config.yaml
num_hidden_layers: 13
hidden_size: 256
n_experts: 64
experts_per_token: 4
d_expert: 48
d_shared_expert: 320
hidden_act: "squared_relu"
moe_layers: [1, 2, 3, 4, 5, 6, 7, 8, 9, 10, 11, 12]
router_score: "softmax"
normalize_top_k: true
routed_scale: 2.5
balance_loss: 0.0112
balance_bias: false
router_noise: 0.3
n_groups: 4
groups_per_token: 2
init_std_router: 0.0102
lr_router: 0.000341
vocab_size: 8192
norm: "rmsnorm"
norm_eps: 1e-05
tie_word_embeddings: false
optimizer: "soap_variant"
learning_rate: 0.00277
beta1: 0.95
beta2: 0.95
batch_tokens: [16384, 32768, 65536]
max_seq_len: 1024
train_tokens: 228700000
max_steps: 6300
dataset: "wikipedia_en"
Below are experts of layer 4 (counted from 0) of a mixture-of-experts language model. Rows are named router (the router's row for the expert), up (a neuron's input weights, with its number), down (a neuron's output weights, with its number) and show model dimensions 0-63. Each number is 128 + 24 x the weight over its row's rms, rounded and kept within 0 to 255. Numbers have three digits each.
Before each expert's rows: a language model's description of what the expert responds to; "comes after" lists some tokens at least twice as common just before its tokens as in all text. This comes from a sample of Wikipedia text that the model never trained on. Tokens count by the router's weight.

# expert 46
What it handles: Empty cells and years. Empty table cells between pipes, four-digit years in tables, and middle word pieces like bar-king, Goalk-ee-pers, byteco-de.
comes after: " |", "|", "–", "19", ";", " 18"
router:182138178082146112156127107168113164067169169152167156139138136157104152126109145158114106098124116141086105107111115156110118070193148119133162110059121138128096115109156160120126104118135096
up0:124132135174155149098165125150107122080154097125143139121132156128116137115113105123123126141180098141140095150155084079135118130102105074123158113133130104119125129140111132125146142120142162
down0:128111150059124103176134084092121136121090151129125123135122115129127109130127105134097149102111141146089124159068101123159151151106132134116118113123115125134146138125162163170144102165156140
up1:127173127130122142157111168118139105101132097140139148089142086131086125126101108155115169124165124158127163126173135072114207126113137167126135148114136104153125097124118135108140111112130101
down1:165124132112125116105115137159116141161173121137150149124141133137101152210135135083129143158091148129091127130128156094107124164133134125103089132167164134093111116121105149160121140133114113
up2:124127128103107095127180161115111121137153130147109159104138109126136146142141105124113123085153122150143147140183125161116148138141143167092107101171138117108099159171074147102149158107124172
down2:099166131136132076143096113148138123093167130165147165110140159101125140166098126135128084149137082127139128117117112137138130120137139123122145109113115121147111141085134122112122150127163137
up3:104155147167095135144165147121132100110111149160094179149130081117140143127102132133120121133106122158122091118132120167138147156154104141124146120108154113099143141135109186145158144135119131
down3:090110127127138142107108184110178130118146079105098141078131113128120144105118113110210183127157141130150111098119116154122130114137083115100149140173112088168160184115108145116146147116120172
up4:138155094161145133103162188109103086130171141169108160165091114138154157115120111098103143126138111166160150145186123112154120142156103160100139114115149111130138124123142129123142158111106119
down4:134082140081110109140111101123149121138091111104157146103110120151121095127107132149132167120117177117153133087154139152102171107163129180093139136114118110143106152121124125101154139111102132
up5:160121136107088128106206130136123111121150109113142161119141137104141129152143092170133133122124148154138147129163116094103107152111130121146140085149130131124152153132148130112093145121093112
down5:095131116119141136128098124093155137122151130086138115171165119129102090169164153120091183125100123129132129141100122108137096133111159126175083136131123096151108090123163100147101121086128136
up6:113173106142098121104173139111119104146141111132134154112111114157112169156152069139082113127122123164107140134118141109183156122164146127162151099147131138116134107107105126112101128070149116
down6:100146186153123124144118125145142137104138143107088109134106099133102119142168126175156159146149141108111112117120086124105103156127130121106121102139122118133130132114168091149126122120120065
up7:138149103137099130092166125106126112082134104115101140149163137067137105113144115095093118099117118183151130110171112138130137132139137129112095118085138137129108120134113156099127130133099179
down7:125100125131135119152163104143100117118125121145145119143174118152131128146115115119111147140104122105141101122151135134123150134138093106080098122113127157135131134123152108143130197113125119
up8:102137148156127131099163132118119105117123153155143142128120179136161146140144161127076140138117108125115137139142139148128148170075152179105124099139127134146130109112133109134155144114124165
down8:123098147098150131123081123151168118145127144084115153144146107103115134149134159095142173122114141137127114103177106084095170113113186149101128141152130126129162141108149154161137102162126111
up9:105156118121089131101146121136149112135140158160110118155124122094146145124124107098092163110169085183132094138164140143143129088131147135134140146120155124123134161109173200105082107100109155
down9:123113156114164149145124165161143134112151124117118123110170120129117150161080103157187109173161173139147169133093113133128115131146096160120109133114127122124128166136131128124092096143122136
up10:167176121123066153145134107156144094183152098142134131153112129158119138122137102133114106143125107116152137146130124140118164148118122192122120116119140120129124104119111078114129147090105125
down10:156098176150083136147104129117147082146113112105131116091174163165141107148120142161145155116143104108136155113149102120105063119127100158080080135101076089135156113125140131134136149132153131
up11:107140104132111148129163123129152124110113086147159138132128114100140138129109109109101192082158121165137134103135125144180134154177113145126158143103125146113124106119137176131126136149127170
down11:154088103143140145118086095141043148134109118130126136156169119148177102134062152121103078108143166118099120142115141130144139122144130125139152099120108144121090082104168128143125141132143169
up12:117110125156135126069193148063141132110086094139128106103141138116129121145117105163159159122131101129144096104138099116107114096140129124112169167075162107143119129133140138124140132135124109
down12:137106106117138137095124124156109140144143119163126087144135102126103123131113112121149119134049140179119127163143158087135134112152130132078107130091122134097151158129128075156131116143153158
up13:119103138132121163117172133132139124144119158134085127096147093118114145133094114124121148112139121153139119152153110130127123104125131152150109137188137119103149106161137134100132143151113146
down13:086110128164116109125104116116070108120142149127118116127108102155148125154119165127138153125117090130088127160115121108131149123126073110106124123115136074109163148113113138142138095128114148
up14:145191127131099101134202119110141146076142126157127177128117141103089102170136108132110132122124117137136152134137128132145116127108137113141109117131108117111148114118122172159135147099143142
down14:121084169127153118128126085138128134179128105122119153113123100164139159107142108136124131135157090106158139118141134134151122136115163148131137136104117118103153140110137137133107100165109191

# expert 57
What it handles: Adjectives and suffixes. Adjectives and adjective-forming endings after an article, such as American, national, former, and -al, -ical, -ic in congressional, inaugural.
comes after: " the", " a", "'", " The", " an", " his"
router:075111147123125126143125145139102135214123116111075099098155126138119126164115145156160204136112128165121144087120149113107148152153106147125169116134132161131085075179130156149133125110115142
up0:121140132170107154156156160132096134165144130112117168147156146123131114148111149176138118109138153152103100123119158138122111119156144189121167119086122131131144154079156133151132140158106118
down0:100084117118154139173108075185103119127209128152181116133143177133145128114142118107101129085141152115095096135085152133176102141129124124129166165116139129125111163140110168137126125123155145
up1:096131148129103092109132155109094102131163123091141121113129140122135125102155181141106165147145114106125136160131120132135121122116124182174114170106177135162117181125144133096126148095139137
down1:158141119096173113072155144139140102135073082152157167122129077123096139129141148108158144121151164145122115170160110121151141089137133158123086163127136138122099121115133110098144100086131106
up2:145131143148125158097154128130141171174129125102115116112147144124167127137124126139112134078161126106152126104125117120090131117114100100188092145109082146126144183126139123149136146116156135
down2:141115125122116127154116109121141117114142119142117129122107122141126146152141155169113128128182101088157158096103156153139088113153127106124121085148082143118099134093061139136140120104111155
up3:118117116132151119130182181138125106095125112149103197130125133105120145112142119148136111130137156165130135118133114154118114128113133119167167131085137135136121175108142124105177107143104165
down3:126123175127127149129131131132119124130157128078108095129093134091132126115181142118124123138132124126132132168116143146100107105084102098168137168119156131110106095087154126157109108076155111
up4:154120150126078077114135115111134111102169075126127148140112101124127123138141114125123104115122121192129115114150109130111160123125120149102111109111117138165113135156152117091140101114142199
down4:143122144120147117113158097125098161139095122136105117114123149176114091088094104108119149121155102151130119140146080136121077135088140122144109120144151165141169190127148096162128095122090121
up5:115123110114129151128112155127143128115138133155143129095133126143100100131125125150163129171135109107162170110137153108143153171131128104135132115154136114154132093155131165114146129216131107
down5:119094114133144117096103140115129157123160126101199104148128145126090097103128107105159094136109099093129128117151114093121138157124131097153134117170128120101093129136122135130136136124183148
up6:092150103139137155141137163172108106172113116156099173149149125143155138126138121126167109175150160167153127083148145136104156133118137145129114113120118121145156077129168113157159104162131140
down6:139141120151160130149096067136104157091144131168106123120108131118125151152146121148194138105144175104123142139113140123079079109136161141099130161149161088151152115118104133117107135166114094
up7:081116115111145139127159168117145107139130114115123091143136165136159159136110142125123117083132147139111156130134094152136140137048118139065127122123147133134103122128095130119159109090113144
down7:136108184143088133134139082146141130138135156123102148127118133172134130202174130209119131180106125131101147152162130124145154107164173136138125161108136161130102153121183084116127118144133110
up8:067141119114156111127130155159125143149143142121091124147134173123153191108158168153120121158139104114155110100135087139152108119100085128128146103102104095120112119111132100136140137140109176
down8:143115145171105119176103108159097113117172140091118138158137140138130141102137106131127119084120128137115145121137142153115112134146094111099123147128098114115137111148108134138120127125118167
up9:125142160174078100106181168116137140097105124114098129108121138124130149117158060116144139168140098165141104137128140168139143133105127090097108168153130116067118112155106155114121099080116112
down9:084098131109162154149146111126146143095124161123133131108131128138138088150137127136155118141125137106119135122073118140089137148165161108172126116096135167118118173103178141122119092106111116
up10:158155123102112134104142143132090118183112101122071107141151113095129120125126156105159120166156115170166119084097141150126173144133133130111183099178165143162170144179156131129142125141124149
down10:117147147157141136118086121147137117120155127094119178163174122153131133104106141154143136118096109176118135138158148167095089137128078094097161098134183125114105139128156122127115133110115184
up11:124135117140110133117108114116154139119153142146156162145107116133109153131157105168096162121124148118160051119123133144136141118093181143114093113147149110108121087160150152104094146136108171
down11:068144103110146121115143114128130130116078127143108105124115140118127131114130168133144125158168184127114151155144127112139121112112070137117127087120165128128089128125124124106116134158155153
up12:086124123153129100112124172089077161142090130102138131152149141126149151118109094187130133103135146092165133112150129108149131123117110123167153107158114123174102113144164151138087168120115138
down12:126118139084119098097096120113148108126129096135130089100128138103113136152108173082125109104130115127112138144114114138131137113137128145165144171129110128101165141125129170120110136172094118
up13:100096175160137162162132156150142111188130094149115138104131136099160119123114176154153160109121118176140085149124132134147144127131124103110116136096157160092039114097177139106164149144127139
down13:100111143142156109121077143134119151117136140086166098140138099154164138144061140112106109151074121125124115109135175139113144149120109118155131115161113140125141140149110107139177117108130131
up14:104139138148084126145177126143100164142137115173124140115124128135147091124089170139136108115143125131147133093174121120153132058128107114127077115162108116117125146119137151167106100132110166
down14:138097129169141104141136128145143080175128115153179155087113113142125113111113156154134104102128141159165143119099159108116117117136145157144107115127132084161128139167138136141136129106090121

# expert 50
What it handles: Place-name adjectives, coordinates. Directional and national adjectives starting proper names (North, United, French, Great), first names like Mark, and coordinate ″ marks.
comes after: " |", ",", ":", ";", " to", " by"
router:159152165110145087135121100158140126076145125150144172115111130129128138143100138141142145107094100127132112150104173180105129115133113079118073117075128138134078103123134106166106141109089131
up0:166145118158123133100121112175159140122131138188145136129103174122168159160171139163126156141144144131147127118127093110124131123066142149129073121147144151105168143130108106123157080152137134
down0:100112131076124064092098136124184105165142115181103141120145127159107161128120121160142116148100096127135139101159127127135121098114134145150118093091107120152171156097137123183119157079141106
up1:137144143146112141137189138135145145113123109184134133162104102121129121146149115119123149112128128135132148107167140123163113138124073122137054167101138119107119114153143114098152178082115117
down1:111110156104142117139163161102100139129120104116088157146148139109143111154129131126136126154128118141116121123133102130171113148155128116097116086148135059109152122148154129090151074123132175
up2:096153097160133132096179146125088134113130112137115150129108136095112158130102101168129143130162134187109086132125112139165142092142136107127118140119152127116109149173134109096134148132161140
down2:085154130104140136141157121112154167115154137116121154146143130115120145125124123136123128064122123119108163111143099127118110086106160147134102134157124135067133114140104084111155126119122132
up3:073152108144099110140147130102125113085152119110106135122118151114159156163140100186124149137113101147148080134153086137120159109125148134116101123114131132112078139137180117106091156128158150
down3:095085159133133139155057157134153112096118130111110121143159116177110137125140118113121175140102127145145119110133103105114115088142132148125188101135117146142128130092117115115150122125080145
up4:116153151136134129125146142155142150130106136161124130120103114112144157146145138152112127077139089148099117131175113122141195160131133133098108121145153109145103151127138124120137130104131144
down4:146178124138141091158111116177174148106121100160121136107101105103129153139125147129124115146124141140127135078131118139173148075118130100105109140120165161120107164149122119111121123150107108
up5:122120146118085143155141121084159069164131119129118131107107131131100153144125084150132153121135120127083116103107119141114158092082147121161121079140130110111138156139133088100120131148147126
down5:139104137136142105093124131154129145122143141089105148142142155113127134197119154119190132160126140083119114092101141121107138132182163154127073100142108146127141138128118113111138103132141092
up6:128135136173089153083164097128132110147140135143123090121122139111116138142107145166153132150140083138123121099132101098142142156131131146158119099161117096126115113162122142136146121131123152
down6:141107113078123117106105107184086163096128185088140129160142121100112147138113101145134132087123179162124134159143167132136111152110113077070152124127135122142124090141135138111094144131111134
up7:138141111110118137109135188103117103089126158161126089119125151129146129158145124140114206140136134178145108106141115113153151153117120127157110108147177088123117135123112150149136125104144152
down7:137103128109096113150108129131141131173042138111092126131144142154150131103130159146122095100108141132114155106128123172101163123099178116134098137123129137133124119144112213168125116125137127
up8:160121125158136140117149185110119089102124128162116117083126123113180147100156136118131142167152116148111091133114115134124168165123130207142093147156134090142100128145110094086157145132138101
down8:115087145158113108135134134115138180059130129119082153138141122166120147141146109089118138131149110100133159124132107115130095127148070134117094152091131103126169126116134092159117124153109102
up9:105112075127126180111128127141159098110154125148164100101129132116171136121128120167109134172137112143097149094131133107159130167106147131146152144131138134136123112148111150108103128121150144
down9:177166150129172132148179119115097146157157164132138101133138165125148120106145110139112126123142089101140151157088142139120151127156123095089125106111101149122097093145121153148142146128068158
up10:126162096107119106144185133127160200097123133174117152141095116116122112162174157120134150173115060143126123108151144128126155111121126061097096119115129123102115150143136127116137124112110093
down10:126118142164144135122173179127120115174130096080144160147115101121120104068104148164113143099118133104083139108098132144122142132124134127127178119153138106106112144131115098100109157113115121
up11:125111093124128128127132099112145115127148135166144165157108132112124128140124131115113153193133112132160122131162121118151139107124169154126153125134139108113141120121180133114155140140161173
down11:147120126116132118118157131137163136139112119112116130133130130097147095141163142137145134134143141092121152108145114176147030113158172154127137147095123139106121154117147113138158144140140114
up12:112118131131091156083152127124143121111151092089127132134093118091105103137104108121121137103151119158149087133159144150116112131096138130094134152132193125109114088142149134120144133110108151
down12:114140055120105139086129175120157168138119118099099126143088103124143149123143088136103103107153101107146130172127146079128097120129125086107148128094127144138113145120079125070111143137119124
up13:119124147090124131131130171125138113096103146101136140117115201117161120194091118163144124136147094125106104135181124124159145143109129138153086100112131108121173117089132124107123069160111150
down13:110081110143167109145136120122121133153170154118145095129126116112142107102085133059113137124136171097119100101130135107085122129152167112165128092140154111128178175101120123107107120158118091
up14:149135128145100147118172156103131106121111124144119124116118129097137102143136110110139134151175105165154109141161135118079117133128105114143117145143158156127125114129101150104119131142106149
down14:183142165121125135143130135138127154162156122163119119143149128101123132157115151157201152114124094107178124160136144116102121150137134156124133168113123077128124194132134159130146106131136129